config.yaml
moe_layers: [0, 1, 2, 3, 4, 5, 6, 7, 8, 9, 10, 11]
normalize_top_k: true
balance_bias: false
vocab_size: 8192
qk_norm: false
init: "uniform"
init_out_by_depth: true
lr_mult_down: 2.0
beta1: 0.95
batch_tokens: [65536, 131072, 262144]
train_tokens: 389700000
Below are experts of layer 3 (counted from 0) of a mixture-of-experts language model. Rows are named router (the router's row for the expert), gate (a neuron's input weights, with its number), up (a neuron's input weights, with its number) and show model dimensions 0-255. Each number is 50 + 10 x the weight over its row's rms, rounded and kept within 0 to 99.
After each expert's rows: a language model's description of what the expert responds to; "mostly gets" lists some tokens that are sent to it at least half of the time. This comes from a sample of Wikipedia text that the model never trained on.

# expert 31
router:41 61 47 42 54 36 61 67 46 61 57 58 61 43 57 48 43 56 52 50 45 58 58 35 34 31 49 52 29 67 65 60 37 35 45 43 52 45 57 56 52 57 58 48 37 56 59 62 48 61 37 61 42 44 55 46 48 48 44 59 72 71 66 60 51 69 60 60 37 36 38 54 59 55 45 38 55 52 44 48 39 39 44 69 46 51 30 51 56 55 38 45 44 56 52 54 50 35 52 37 55 69 41 50 51 33 53 60 50 30 43 37 43 72 61 52 44 45 49 44 41 45 65 35 53 61 54 41 54 32 40 50 44 43 41 54 53 53 59 48 57 49 30 53 45 72 51 64 39 38 40 49 59 40 43 36 36 54 57 39 53 60 45 54 60 53 43 30 54 56 38 61 32 55 41 60 33 42 43 41 45 48 49 41 44 31 36 53 49 52 44 55 54 53 45 30 60 39 58 48 30 54 51 61 45 54 43 64 40 37 58 64 66 84 58 58 48 32 44 54 65 66 42 54 53 46 51 47 49 53 46 66 72 54 44 51 54 55 46 51 63 58 38 35 59 56 50 42 44 55 48 63 45 60 63 39
gate0:62 47 36 50 49 53 60 53 57 32 57 47 72 50 42 44 51 54 35 58 55 52 59 63 44 55 58 34 48 61 46 54 28 48 45 39 52 50 47 46 51 45 59 55 52 41 57 50 51 49 41 59 50 46 48 55 35 74 49 51 62 60 36 63 55 32 49 52 59 40 49 39 55 53 56 53 57 55 48 55 35 48 59 49 56 60 49 40 44 47 49 58 47 44 61 35 35 35 43 60 54 56 34 53 66 58 60 58 32 41 60 44 55 68 45 54 42 46 41 45 54 57 58 56 34 40 35 45 37 46 67 57 40 55 30 43 53 52 41 61 43 48 47 63 40 45 43 43 39 41 31 58 56 51 37 31 58 55 40 38 54 66 69 46 45 37 36 36 45 67 60 64 49 45 55 54 59 61 78 49 54 51 39 57 34 45 41 71 48 53 53 35 47 40 46 55 55 59 26 42 49 47 61 48 60 54 55 39 54 50 62 48 44 65 61 72 59 42 46 49 52 73 37 69 52 66 47 47 40 53 44 29 59 70 53 44 59 73 50 70 34 52 53 40 38 58 44 44 54 36 31 40 32 46 34 52
up0:48 38 56 69 38 46 72 69 41 54 54 64 54 63 47 44 28 37 46 44 36 55 43 57 54 44 45 45 56 43 48 56 46 50 53 44 47 43 35 46 32 50 41 52 60 60 54 36 52 32 49 48 56 24 38 57 45 34 48 26 45 52 55 44 59 47 21 46 59 52 54 50 42 54 55 43 46 57 54 59 44 54 57 35 64 38 67 70 43 51 33 53 69 46 49 50 47 43 43 59 43 30 33 48 59 54 50 56 49 38 60 60 57 66 54 44 57 24 46 53 51 34 59 48 51 45 41 47 37 42 49 46 47 47 38 31 46 37 50 59 41 60 54 46 45 41 33 52 36 54 50 36 49 44 46 59 41 31 47 34 36 62 41 50 55 51 51 60 32 39 58 55 46 37 54 43 63 46 53 43 57 33 52 51 65 55 42 63 39 64 63 47 54 37 38 41 65 48 61 34 59 55 53 53 66 46 63 48 45 47 47 56 56 60 65 48 62 60 24 48 51 74 43 39 70 53 49 47 43 50 42 46 54 49 40 56 51 73 45 64 58 43 57 50 46 41 64 56 51 32 58 35 34 45 63 50
Description: Common nouns after articles. Whole common nouns and adjectives after the or a in prose, such as list, status, doctor, population, character, independent.
mostly gets: " List", " list", " character", "'\n", " number", " population"

# expert 36
router:37 72 40 47 69 48 52 30 57 60 48 49 45 69 37 49 68 50 46 59 39 65 50 55 54 43 37 53 46 36 54 46 56 48 55 44 25 61 67 58 66 50 56 35 49 50 63 49 51 62 55 66 52 40 34 57 51 43 71 48 42 51 70 45 46 57 66 46 57 49 39 67 47 48 55 62 37 55 29 62 53 56 56 51 62 52 31 45 56 36 37 46 47 49 53 56 40 43 51 52 57 49 34 68 42 59 64 37 61 43 46 40 66 51 65 64 39 46 55 53 75 44 51 63 58 54 50 64 55 50 59 74 44 45 38 43 58 50 64 54 55 56 47 47 37 42 50 57 42 52 49 45 36 53 30 52 71 49 42 41 56 43 75 31 59 38 60 65 51 50 35 48 78 54 41 70 39 47 43 58 43 47 52 56 66 62 57 62 54 47 32 44 46 48 63 55 42 40 56 58 58 52 51 50 49 60 62 40 61 53 64 35 63 50 49 36 41 46 58 54 65 50 48 51 50 57 51 52 52 42 65 38 41 34 33 62 48 49 46 55 48 51 52 55 47 69 60 64 57 49 56 47 52 31 55 48
gate0:37 64 52 48 50 55 50 37 40 52 36 55 50 65 58 48 36 65 52 35 47 64 40 64 53 48 43 59 46 67 54 54 52 40 42 59 60 54 51 49 56 37 53 60 46 55 39 63 69 57 47 44 56 54 53 36 52 41 57 67 66 47 60 39 58 65 46 42 48 48 47 45 57 71 29 50 41 32 47 43 43 53 53 82 40 45 42 46 48 59 68 50 39 37 46 51 71 45 25 27 34 51 58 47 49 52 67 56 41 36 41 60 48 70 36 53 54 57 50 65 52 70 60 54 56 39 41 40 37 61 65 52 32 35 58 49 46 44 49 73 37 46 37 69 39 55 45 59 37 40 48 52 48 49 41 61 37 42 33 54 48 60 56 41 68 49 54 41 37 37 44 48 60 34 44 52 45 52 47 39 52 41 64 50 44 59 41 37 46 58 47 49 47 34 55 60 40 51 44 56 61 55 51 58 46 32 47 69 51 63 58 46 55 42 56 59 50 52 44 72 63 45 41 59 44 50 62 57 37 47 59 52 28 39 46 63 35 60 36 56 57 54 39 39 39 52 61 51 46 66 62 56 54 55 57 53
up0:56 36 52 63 59 47 56 41 52 68 40 63 47 47 51 44 56 31 50 46 51 23 54 60 46 46 58 54 49 46 55 62 39 62 36 50 54 63 65 48 42 52 38 41 45 53 43 62 45 51 47 56 54 54 54 44 44 43 41 25 48 37 47 47 38 45 44 39 42 56 41 41 65 52 51 53 34 62 49 69 63 43 60 41 54 65 69 60 46 59 45 59 50 55 50 55 30 55 59 35 66 57 59 48 49 34 50 41 60 46 53 64 58 57 50 37 57 35 62 49 55 49 69 60 60 63 56 40 45 49 43 55 43 57 56 69 68 46 57 39 48 65 66 56 50 36 38 41 68 50 48 50 38 43 44 47 53 39 45 34 50 55 49 67 57 57 40 49 53 38 45 45 55 63 43 51 53 29 46 49 69 64 41 71 39 50 63 74 57 54 50 54 54 45 46 66 58 59 60 60 47 62 58 51 55 41 53 58 50 50 62 38 74 46 41 43 70 60 65 46 56 70 37 56 38 61 78 43 58 61 51 58 52 61 50 59 56 43 48 41 53 31 57 58 54 67 45 42 45 42 25 66 31 39 44 50
Description: Initial letters of names. The first letter or cluster of a capitalized word, mostly surnames and proper names, such as Dr-ummond, B-uffum, P-ayne.
mostly gets: " R", " B", " M", " r", " Tr", " P"

# expert 21
router:62 52 70 51 47 34 34 57 64 35 32 74 61 40 58 48 65 47 51 47 53 70 37 50 51 25 33 62 47 41 70 35 33 40 50 54 34 54 53 53 65 47 53 54 50 46 49 35 63 42 37 34 29 50 40 59 26 42 42 63 40 49 32 64 54 54 41 47 37 47 52 48 53 43 35 51 36 51 57 49 48 53 58 35 45 50 48 67 60 49 59 53 53 66 42 59 54 33 51 57 48 53 60 66 51 51 38 51 36 68 50 55 65 67 40 54 50 47 56 57 41 43 53 51 32 43 48 32 36 46 58 30 63 36 51 47 42 46 60 59 56 49 48 53 63 44 51 61 52 53 62 45 38 41 50 54 46 50 41 48 49 47 45 48 49 43 59 48 67 51 42 52 56 39 56 61 34 60 55 45 44 65 54 61 54 48 58 68 51 56 59 53 57 25 38 45 50 33 54 41 44 32 69 31 47 26 40 58 53 55 61 45 33 44 49 56 46 45 58 53 36 54 44 46 48 46 58 55 43 45 50 42 58 62 42 39 42 55 56 40 58 37 65 57 35 61 43 27 54 44 49 33 45 55 46 65
gate0:61 38 37 59 51 51 58 53 50 33 56 49 37 52 57 55 54 62 43 55 50 42 55 42 66 48 65 47 53 37 31 32 41 59 44 54 53 67 59 50 56 40 55 45 46 63 70 54 56 23 56 43 44 48 55 47 53 49 35 44 52 44 34 40 66 43 36 36 57 43 45 75 70 39 36 40 44 57 48 40 48 41 60 46 46 57 51 50 52 38 49 39 59 40 55 53 60 73 51 52 59 37 44 61 54 48 57 85 66 53 43 66 54 60 56 54 51 48 34 73 55 43 60 52 63 49 61 57 42 55 59 64 50 54 38 51 50 33 62 52 39 54 48 53 57 45 37 48 45 39 32 67 71 46 47 44 73 65 49 47 27 59 53 60 47 60 47 58 47 27 41 51 43 45 55 52 43 56 63 50 41 65 50 34 52 40 41 59 49 44 56 39 49 62 53 48 45 50 54 59 39 57 41 47 35 55 59 55 36 63 46 48 53 71 46 49 73 41 44 54 48 53 46 57 44 51 54 42 54 32 58 45 62 54 41 44 44 27 62 59 40 53 63 42 59 50 49 26 42 47 53 47 37 31 57 62
up0:50 57 53 55 69 46 53 58 39 62 53 54 63 49 44 60 33 42 55 49 57 49 44 50 52 50 43 47 47 34 61 61 57 54 48 31 34 57 66 43 57 41 35 52 48 34 54 49 63 58 64 75 43 50 48 52 65 45 64 56 56 52 66 32 48 59 54 55 30 50 36 40 43 59 65 63 57 58 44 57 45 57 46 42 62 42 56 53 59 52 43 57 64 48 51 53 49 32 50 46 52 32 41 36 53 55 36 34 39 53 46 38 45 18 44 48 78 65 49 44 47 39 55 50 39 44 47 54 37 54 47 38 62 41 44 58 42 47 49 40 50 79 52 53 36 56 42 49 55 54 41 57 47 56 27 53 29 50 43 43 40 41 48 52 58 42 62 71 53 76 57 49 35 47 57 49 57 49 53 47 46 57 46 48 56 46 56 27 56 44 46 60 63 41 52 57 41 49 48 79 69 50 40 36 62 47 60 58 57 56 41 46 59 42 60 57 34 41 62 36 53 33 27 59 31 36 63 54 55 47 59 42 51 44 61 53 34 65 43 49 46 41 46 48 46 46 50 59 53 33 59 46 58 54 57 43
Description: Coordinating conjunctions, adverbs. The words " and", " or", " but", commas and adverbs like then, later, until, in phrases such as as well as, since then.
mostly gets: " but", " more", " later", " until", " well", " or"

# expert 16
router:58 57 45 60 46 30 47 62 61 60 71 58 37 50 38 39 60 57 63 58 26 50 67 46 52 48 49 34 58 47 45 50 67 50 46 32 35 42 54 48 44 48 56 56 48 69 56 45 44 70 44 51 76 33 51 54 40 50 45 56 57 49 60 39 49 42 51 37 42 47 54 46 52 62 54 57 43 47 43 39 59 48 52 60 54 57 32 47 53 40 66 41 43 45 61 73 40 72 55 43 50 49 38 56 58 59 49 59 48 44 53 38 39 55 65 53 60 51 46 45 34 62 59 57 52 59 35 46 35 45 42 50 50 22 57 61 35 25 56 46 31 34 63 40 50 54 40 44 43 33 49 37 66 45 54 63 48 49 46 60 58 55 37 45 55 41 42 58 27 42 55 39 35 64 42 72 49 45 49 55 33 38 48 29 72 49 52 63 31 49 62 48 55 52 62 49 49 43 51 37 41 56 48 69 52 54 52 42 52 38 42 31 56 55 42 54 50 51 45 45 53 56 37 55 51 39 48 50 60 48 56 45 49 35 38 68 44 34 50 47 61 44 67 31 57 53 38 55 62 63 49 42 50 50 42 43
gate1:46 62 32 42 57 54 51 51 33 51 56 59 43 31 46 50 44 41 47 58 45 48 68 42 52 45 37 25 48 22 54 47 55 57 40 37 45 47 35 54 36 59 68 54 77 56 41 41 52 56 41 68 39 43 46 52 50 35 63 39 74 63 53 57 48 35 38 38 35 58 66 47 58 49 37 36 27 44 49 61 43 44 34 58 55 55 53 56 51 40 35 49 51 40 46 42 34 60 51 60 56 67 43 56 43 43 58 52 53 44 35 69 55 39 56 44 56 58 56 52 35 66 57 51 48 67 38 55 56 53 34 45 48 45 56 52 40 34 39 59 54 35 45 35 56 57 55 51 72 33 51 38 52 33 38 48 34 42 60 38 62 53 68 34 49 38 59 42 54 55 55 61 71 45 45 45 67 42 60 41 54 59 55 33 65 62 53 56 56 47 51 59 50 37 40 42 45 44 54 46 67 67 50 47 62 55 58 76 73 32 61 52 51 51 60 52 44 46 44 58 55 54 64 51 38 49 45 49 53 58 52 60 38 57 42 52 44 46 49 37 46 44 48 50 51 41 64 44 56 50 44 38 42 49 48 48
up1:51 50 78 79 70 55 70 48 53 45 54 46 55 79 48 47 57 55 40 52 59 49 47 65 48 40 41 59 69 69 54 52 42 58 54 50 57 46 60 43 63 58 41 55 47 52 48 34 47 59 63 48 55 47 60 52 41 40 46 47 42 58 61 66 58 62 68 40 42 24 51 58 48 50 26 54 58 48 49 53 66 41 46 45 48 46 45 59 48 49 44 39 43 51 52 49 67 39 48 65 55 54 57 39 42 33 60 65 60 38 45 42 48 35 29 51 56 50 34 58 66 47 41 54 60 46 52 30 56 59 54 53 40 57 40 55 58 72 62 51 54 58 63 43 49 46 48 47 29 56 38 64 49 49 63 43 63 68 48 56 60 55 52 53 42 69 28 52 40 44 50 43 56 60 53 59 45 65 33 31 51 42 49 77 32 59 60 54 49 45 30 50 45 61 43 54 39 56 65 68 31 53 51 46 39 48 49 48 49 59 49 52 36 43 51 45 55 48 36 47 63 46 64 54 45 55 53 45 70 45 41 54 39 49 44 68 56 44 51 53 56 63 47 53 57 40 41 62 45 45 54 40 39 49 44 31
Description: Institution and role nouns. Head nouns and suffixes naming organizations, teams, roles or systems, such as School, University, columnist, commentator, team.
mostly gets: " Representatives", " zone", " medalist", " School", " Award", "house"

# expert 29
router:44 46 56 37 49 35 62 58 43 60 70 39 40 51 41 48 38 41 72 40 51 64 51 37 62 41 61 46 52 22 64 54 54 51 32 45 44 42 43 65 60 64 58 54 62 47 49 65 22 46 38 60 60 53 53 46 59 49 56 53 51 39 62 46 45 52 70 41 48 58 61 45 55 56 54 63 44 50 41 57 47 61 52 48 58 47 22 35 39 48 51 54 56 35 54 30 45 59 48 47 54 49 43 48 51 41 44 50 58 55 53 58 31 62 65 48 39 67 49 59 64 40 63 50 40 60 47 47 29 54 35 36 45 47 44 38 48 45 59 39 49 64 42 58 46 60 40 35 51 54 64 48 63 27 63 55 49 56 62 40 50 60 58 42 38 29 60 66 57 55 54 54 45 62 59 40 56 59 50 54 34 52 52 34 52 40 55 56 38 40 43 60 64 55 43 36 63 47 58 38 66 34 59 44 50 60 38 44 50 48 54 51 59 43 57 57 67 63 41 58 58 45 42 45 61 51 56 49 61 54 34 47 35 44 50 43 71 21 53 53 45 49 42 53 64 30 28 63 50 51 44 54 45 53 37 49
gate1:60 53 46 41 62 44 42 69 32 63 45 38 57 51 48 64 55 48 48 46 51 49 53 50 34 55 51 45 64 32 54 42 63 47 41 48 62 44 51 68 64 58 44 52 43 69 52 28 33 35 29 44 44 35 38 52 40 46 49 45 49 58 45 46 50 57 30 48 40 44 63 48 64 54 45 51 39 63 48 59 46 42 53 59 47 63 54 63 61 42 37 51 77 45 50 36 37 62 55 66 46 46 53 56 56 32 48 60 40 50 65 57 48 50 49 47 61 43 61 67 72 50 51 46 64 48 73 66 63 65 58 57 57 56 47 27 58 70 37 41 39 57 57 56 69 50 56 60 43 43 51 51 53 46 60 50 29 52 48 57 45 46 57 45 36 44 35 67 42 54 55 64 57 60 53 52 56 56 45 52 39 59 51 43 59 61 46 39 38 72 53 45 62 50 58 66 39 63 61 51 53 48 49 50 36 45 45 38 55 46 40 39 40 65 28 50 33 57 62 57 70 45 50 53 51 49 46 58 50 34 38 48 57 53 60 57 45 52 52 50 54 59 40 51 69 45 48 56 40 43 24 67 63 31 46 46
up1:40 57 44 43 43 67 48 50 66 34 53 50 60 54 49 38 71 57 44 44 50 51 45 49 51 62 50 39 40 78 61 58 45 55 69 39 45 37 58 38 72 43 57 38 60 39 70 55 64 55 64 62 40 53 43 47 54 62 42 50 66 46 34 56 55 44 69 47 62 61 27 39 53 65 53 30 53 41 50 37 47 46 32 54 50 45 47 43 58 53 50 45 30 45 49 57 40 46 57 56 51 51 43 43 34 64 53 49 57 51 26 38 41 51 43 51 56 47 43 43 41 25 53 62 37 58 39 54 44 48 37 58 40 62 53 65 46 47 53 66 56 44 44 67 43 39 45 29 63 63 46 59 40 55 41 36 71 50 62 59 59 45 61 55 41 58 51 44 55 48 56 46 58 51 52 45 59 49 50 47 53 34 47 51 67 30 53 44 54 50 56 43 66 61 46 56 67 45 55 69 45 52 57 55 75 51 48 64 50 51 54 55 42 68 55 47 65 43 41 54 45 54 53 57 52 46 44 51 49 69 54 63 50 29 37 53 55 25 47 56 46 32 60 47 57 64 69 51 42 44 57 59 34 45 53 60
Description: Nationality and institution words. Adjectives and name parts for nations and institutions, like German, French, American, Army, National, football, Airport, often after "of the".
mostly gets: " German", " French", " Army", " football", " military", " art"

# expert 33
router:69 45 60 59 56 44 48 46 70 59 44 33 55 61 72 63 54 37 34 51 44 48 37 39 42 42 36 69 44 62 61 58 44 56 53 50 59 45 42 60 46 50 56 18 53 70 60 47 51 51 38 39 59 51 58 59 35 43 50 72 60 49 61 48 41 52 52 43 66 49 45 48 43 31 49 51 55 47 45 38 39 43 45 45 53 64 47 47 62 50 42 55 49 62 58 50 49 40 38 58 53 54 49 59 43 57 46 35 55 64 35 48 62 40 35 50 49 39 49 41 41 71 51 56 37 62 57 47 74 33 54 56 39 34 44 36 69 44 48 51 35 37 56 54 48 35 51 66 41 47 52 46 48 71 52 59 41 36 50 55 65 56 62 32 55 46 43 43 40 58 55 56 53 53 45 47 54 67 45 52 52 48 49 63 49 60 63 38 52 64 48 43 55 37 55 59 59 50 51 48 51 60 49 41 44 48 56 42 56 59 71 59 57 65 37 56 52 63 53 46 57 54 67 49 46 50 55 39 63 47 65 75 63 67 57 46 51 65 57 60 51 55 72 68 60 66 56 63 75 60 37 53 43 39 59 63
gate0:34 45 46 38 48 61 53 38 46 52 49 50 58 55 45 51 57 32 56 51 63 45 48 46 49 47 61 38 47 46 42 34 47 45 44 67 23 46 66 47 73 54 50 55 64 45 50 48 41 60 56 49 51 64 33 29 51 38 40 55 40 57 67 58 42 50 64 44 49 32 55 37 54 46 45 47 58 44 51 47 42 35 39 54 51 55 68 52 60 63 49 66 39 43 60 53 32 47 33 32 48 48 45 51 49 48 49 62 53 56 64 46 48 69 29 48 55 60 59 80 58 50 66 42 63 54 46 64 58 51 42 51 51 39 55 51 28 49 50 41 27 66 53 43 54 58 45 54 47 58 36 50 53 64 51 53 45 64 61 57 63 54 41 51 32 46 40 58 45 48 50 51 38 40 69 50 40 39 56 67 42 42 44 62 47 65 45 40 62 56 44 62 49 50 40 59 64 59 29 64 56 61 49 54 70 49 55 56 41 44 41 50 58 57 50 55 62 59 54 38 55 56 58 52 32 44 63 51 60 66 54 55 35 49 66 61 59 33 59 61 68 38 50 60 48 40 48 48 58 44 70 66 49 67 27 36
up0:52 49 65 53 40 63 44 68 60 62 52 41 62 50 57 49 65 41 37 42 48 49 60 42 43 40 49 53 39 52 27 37 39 42 37 66 30 53 51 56 63 45 66 51 46 49 39 53 54 51 62 35 49 62 42 52 50 33 21 55 56 54 71 33 43 53 28 53 44 54 55 61 37 48 57 56 52 49 50 53 62 37 51 56 47 55 54 40 46 65 48 50 47 48 55 41 62 38 76 58 62 47 40 54 33 50 54 51 57 36 56 47 39 47 46 54 55 36 66 47 54 43 57 47 44 57 56 44 61 41 59 41 55 43 49 48 39 54 48 66 38 56 71 68 47 44 45 43 53 37 39 50 55 52 62 50 68 49 56 31 68 43 36 57 36 53 50 38 37 36 35 47 42 68 60 33 39 65 52 53 60 42 36 59 54 67 55 56 57 29 57 51 46 50 33 49 60 48 54 52 58 54 46 49 52 40 41 61 48 38 61 45 42 35 47 56 45 44 44 43 50 61 65 42 45 27 48 59 61 43 27 28 36 50 52 41 52 57 62 58 69 49 46 34 57 60 39 47 63 49 51 53 63 76 48 52
Description: Capitalized word openings. First pieces of capitalized or fresh words after brackets, quotes or table pipes, such as de, He, Di, F, Dem.
mostly gets: "He", " not", " un", "Al", "For", "Ind"

# expert 35
router:55 68 62 56 32 42 54 56 49 54 56 41 35 48 39 57 62 32 61 56 40 57 61 52 49 36 47 52 52 57 42 54 53 57 45 68 45 51 53 49 64 47 54 50 39 56 46 65 54 70 53 43 51 46 47 71 54 53 57 42 46 33 57 37 43 56 20 41 36 47 46 39 50 59 57 37 58 52 49 37 42 44 42 42 68 48 69 66 51 53 62 48 62 52 51 42 58 26 69 46 46 34 57 53 53 33 39 46 39 58 53 65 46 51 43 55 50 43 39 43 63 46 52 40 36 53 48 56 36 49 46 50 49 61 58 62 40 39 37 61 48 45 67 51 49 38 32 34 53 51 65 58 35 42 75 55 66 61 45 60 47 66 56 37 68 60 67 55 36 57 39 70 63 40 47 68 53 53 64 31 48 54 56 54 32 61 63 62 51 57 45 59 72 51 38 69 44 56 48 54 39 57 48 42 43 41 52 60 58 51 47 57 48 50 32 46 40 43 69 59 42 52 40 43 51 66 44 35 44 30 48 54 56 62 60 49 44 30 30 63 62 56 50 52 40 48 57 57 54 67 52 48 50 52 51 46
gate0:43 60 46 48 71 34 58 58 47 41 27 59 45 49 56 57 56 50 37 52 44 43 70 53 60 44 65 57 53 39 53 56 58 64 35 50 54 67 45 35 39 59 59 37 43 41 51 54 51 50 56 56 42 51 46 52 49 67 62 44 41 50 49 47 62 45 52 44 56 47 52 37 65 35 52 47 43 63 51 39 52 61 32 59 45 48 43 55 57 63 48 49 52 43 40 51 60 36 55 58 36 53 69 44 49 63 58 43 64 67 47 43 47 51 67 61 49 55 41 40 50 73 57 56 63 50 35 46 54 27 64 42 45 47 53 40 35 32 61 50 29 50 55 49 54 97 31 67 53 44 36 45 53 38 49 48 50 48 48 43 47 61 55 40 45 41 60 60 32 57 39 42 54 62 52 49 52 50 56 41 51 42 60 52 53 46 56 51 41 52 50 38 45 61 19 50 49 64 28 59 34 48 61 44 42 57 60 54 48 47 55 63 60 36 46 46 64 48 40 64 47 58 50 55 56 29 53 49 57 44 42 53 51 40 55 73 54 49 56 53 49 37 53 45 48 24 41 54 55 38 43 41 46 45 24 64
up0:31 44 47 40 38 53 43 44 55 49 73 50 34 55 61 53 47 49 75 30 57 46 54 36 52 39 45 45 47 48 46 51 51 23 55 37 57 39 50 45 40 51 47 70 55 50 41 50 46 64 47 31 68 44 55 55 55 38 37 55 34 52 57 35 45 58 57 70 55 65 53 45 43 55 47 56 34 37 54 47 49 49 55 36 41 49 43 71 35 60 65 46 60 47 47 48 42 56 39 39 61 64 59 62 49 63 56 45 55 50 57 65 54 60 55 49 21 59 62 41 53 54 46 59 58 58 55 42 61 58 35 50 52 36 45 47 53 33 55 58 46 67 41 44 44 42 58 30 42 73 63 58 62 65 46 54 33 39 36 62 35 48 60 54 42 56 50 56 51 44 56 41 48 57 55 39 49 62 38 53 44 71 42 57 68 55 57 42 54 42 44 65 45 48 60 50 51 43 44 40 55 34 48 62 51 54 52 46 39 59 47 49 39 64 52 43 58 65 50 46 63 48 70 51 66 68 55 55 36 43 54 62 45 49 45 29 51 68 37 45 57 47 54 31 49 69 63 55 42 41 64 55 39 45 46 28
Description: Numeric digits, ac/ar pieces. Digits inside table figures, percentages and money amounts, plus inner pieces ac and ar, such as n-ac-elles, veterin-ar-ians, sol-ar.
mostly gets: "ac", "l", "ar", "uc", "acent", ".g"

# expert 11
router:57 48 54 47 60 34 46 51 50 68 59 48 35 61 41 51 59 51 36 42 64 51 65 60 58 54 36 58 31 38 45 59 58 60 72 45 50 61 42 58 50 50 67 21 45 61 53 46 45 63 36 49 40 50 29 73 31 54 62 71 62 48 62 35 50 61 50 42 49 37 50 52 58 60 55 45 43 46 42 44 51 54 56 53 54 48 46 54 62 37 42 72 51 35 63 61 57 41 63 61 67 64 47 49 44 55 55 46 56 37 34 55 48 53 41 69 47 51 39 45 58 56 58 46 44 53 61 49 62 32 57 55 32 57 45 44 52 60 57 55 41 60 49 49 36 46 50 63 70 43 54 59 47 48 47 55 65 39 24 56 56 56 59 29 79 42 42 45 56 57 49 56 62 48 45 41 42 51 60 55 52 38 43 51 54 43 58 57 47 51 40 60 65 42 52 44 57 39 47 49 47 29 44 44 49 59 52 48 50 60 59 49 57 71 57 54 58 40 40 47 62 63 43 54 59 52 59 56 66 51 49 36 50 58 64 52 70 47 60 39 37 48 71 70 53 58 75 65 63 49 41 54 56 48 61 40
gate0:55 50 60 69 43 59 54 64 35 41 62 46 47 44 48 57 44 55 48 46 49 59 53 34 56 34 38 52 54 47 42 68 67 66 49 59 49 59 41 49 38 41 55 58 49 55 60 51 43 42 25 43 45 56 34 56 46 48 28 48 52 45 45 46 68 47 26 57 39 43 56 55 35 58 53 59 51 42 47 56 70 68 42 49 61 60 49 62 56 66 51 57 35 52 45 57 63 40 68 46 45 62 74 50 55 56 37 65 57 34 51 45 59 66 48 53 34 33 36 36 60 45 54 47 36 63 38 58 51 33 41 57 50 53 51 52 55 45 59 67 51 59 60 56 50 54 41 42 65 32 50 48 43 69 61 47 60 56 46 32 53 49 55 63 55 58 45 50 53 44 57 51 28 50 38 46 61 62 49 30 48 68 62 40 34 41 42 69 32 51 67 56 47 43 38 53 50 52 68 52 47 43 57 43 56 47 54 62 37 45 73 49 42 61 49 42 39 56 54 64 57 64 61 56 49 45 41 65 61 68 27 37 42 59 63 43 59 52 58 53 47 42 45 50 53 59 60 49 47 57 29 48 63 47 59 38
up0:55 49 57 51 36 59 32 41 50 39 50 39 40 44 51 47 40 31 60 57 52 48 55 46 47 49 46 52 33 50 42 49 40 38 60 60 59 54 49 49 66 66 62 46 46 49 56 49 56 47 61 38 63 46 53 49 54 57 49 54 52 55 59 64 39 37 53 64 58 54 35 26 51 35 44 40 56 52 54 32 48 37 70 40 32 50 35 51 36 33 64 64 79 55 55 46 61 41 67 67 50 44 44 39 46 42 48 20 54 35 53 51 53 58 48 66 59 46 52 75 64 62 46 52 61 37 72 53 47 48 46 40 46 33 48 42 66 56 48 51 43 46 44 46 49 40 49 53 56 47 54 45 51 53 41 62 51 36 38 42 43 46 59 41 65 60 43 49 49 54 56 52 62 63 68 52 52 50 31 74 58 53 46 63 63 74 48 56 62 46 59 67 63 37 52 42 41 74 56 50 47 72 57 49 42 47 57 69 36 60 32 40 62 30 54 46 41 62 50 45 52 46 41 53 40 50 43 49 48 31 49 45 35 58 53 52 51 46 59 53 57 45 51 61 69 43 45 50 38 56 55 52 48 72 42 44
Description: Word-initial stems. First piece of a split lowercase word after the, a, of, such as comm(itment), ob(stacle), purp(oses), re(election).
mostly gets: " ag", " exp", " acc", " comm", " ab", " emb"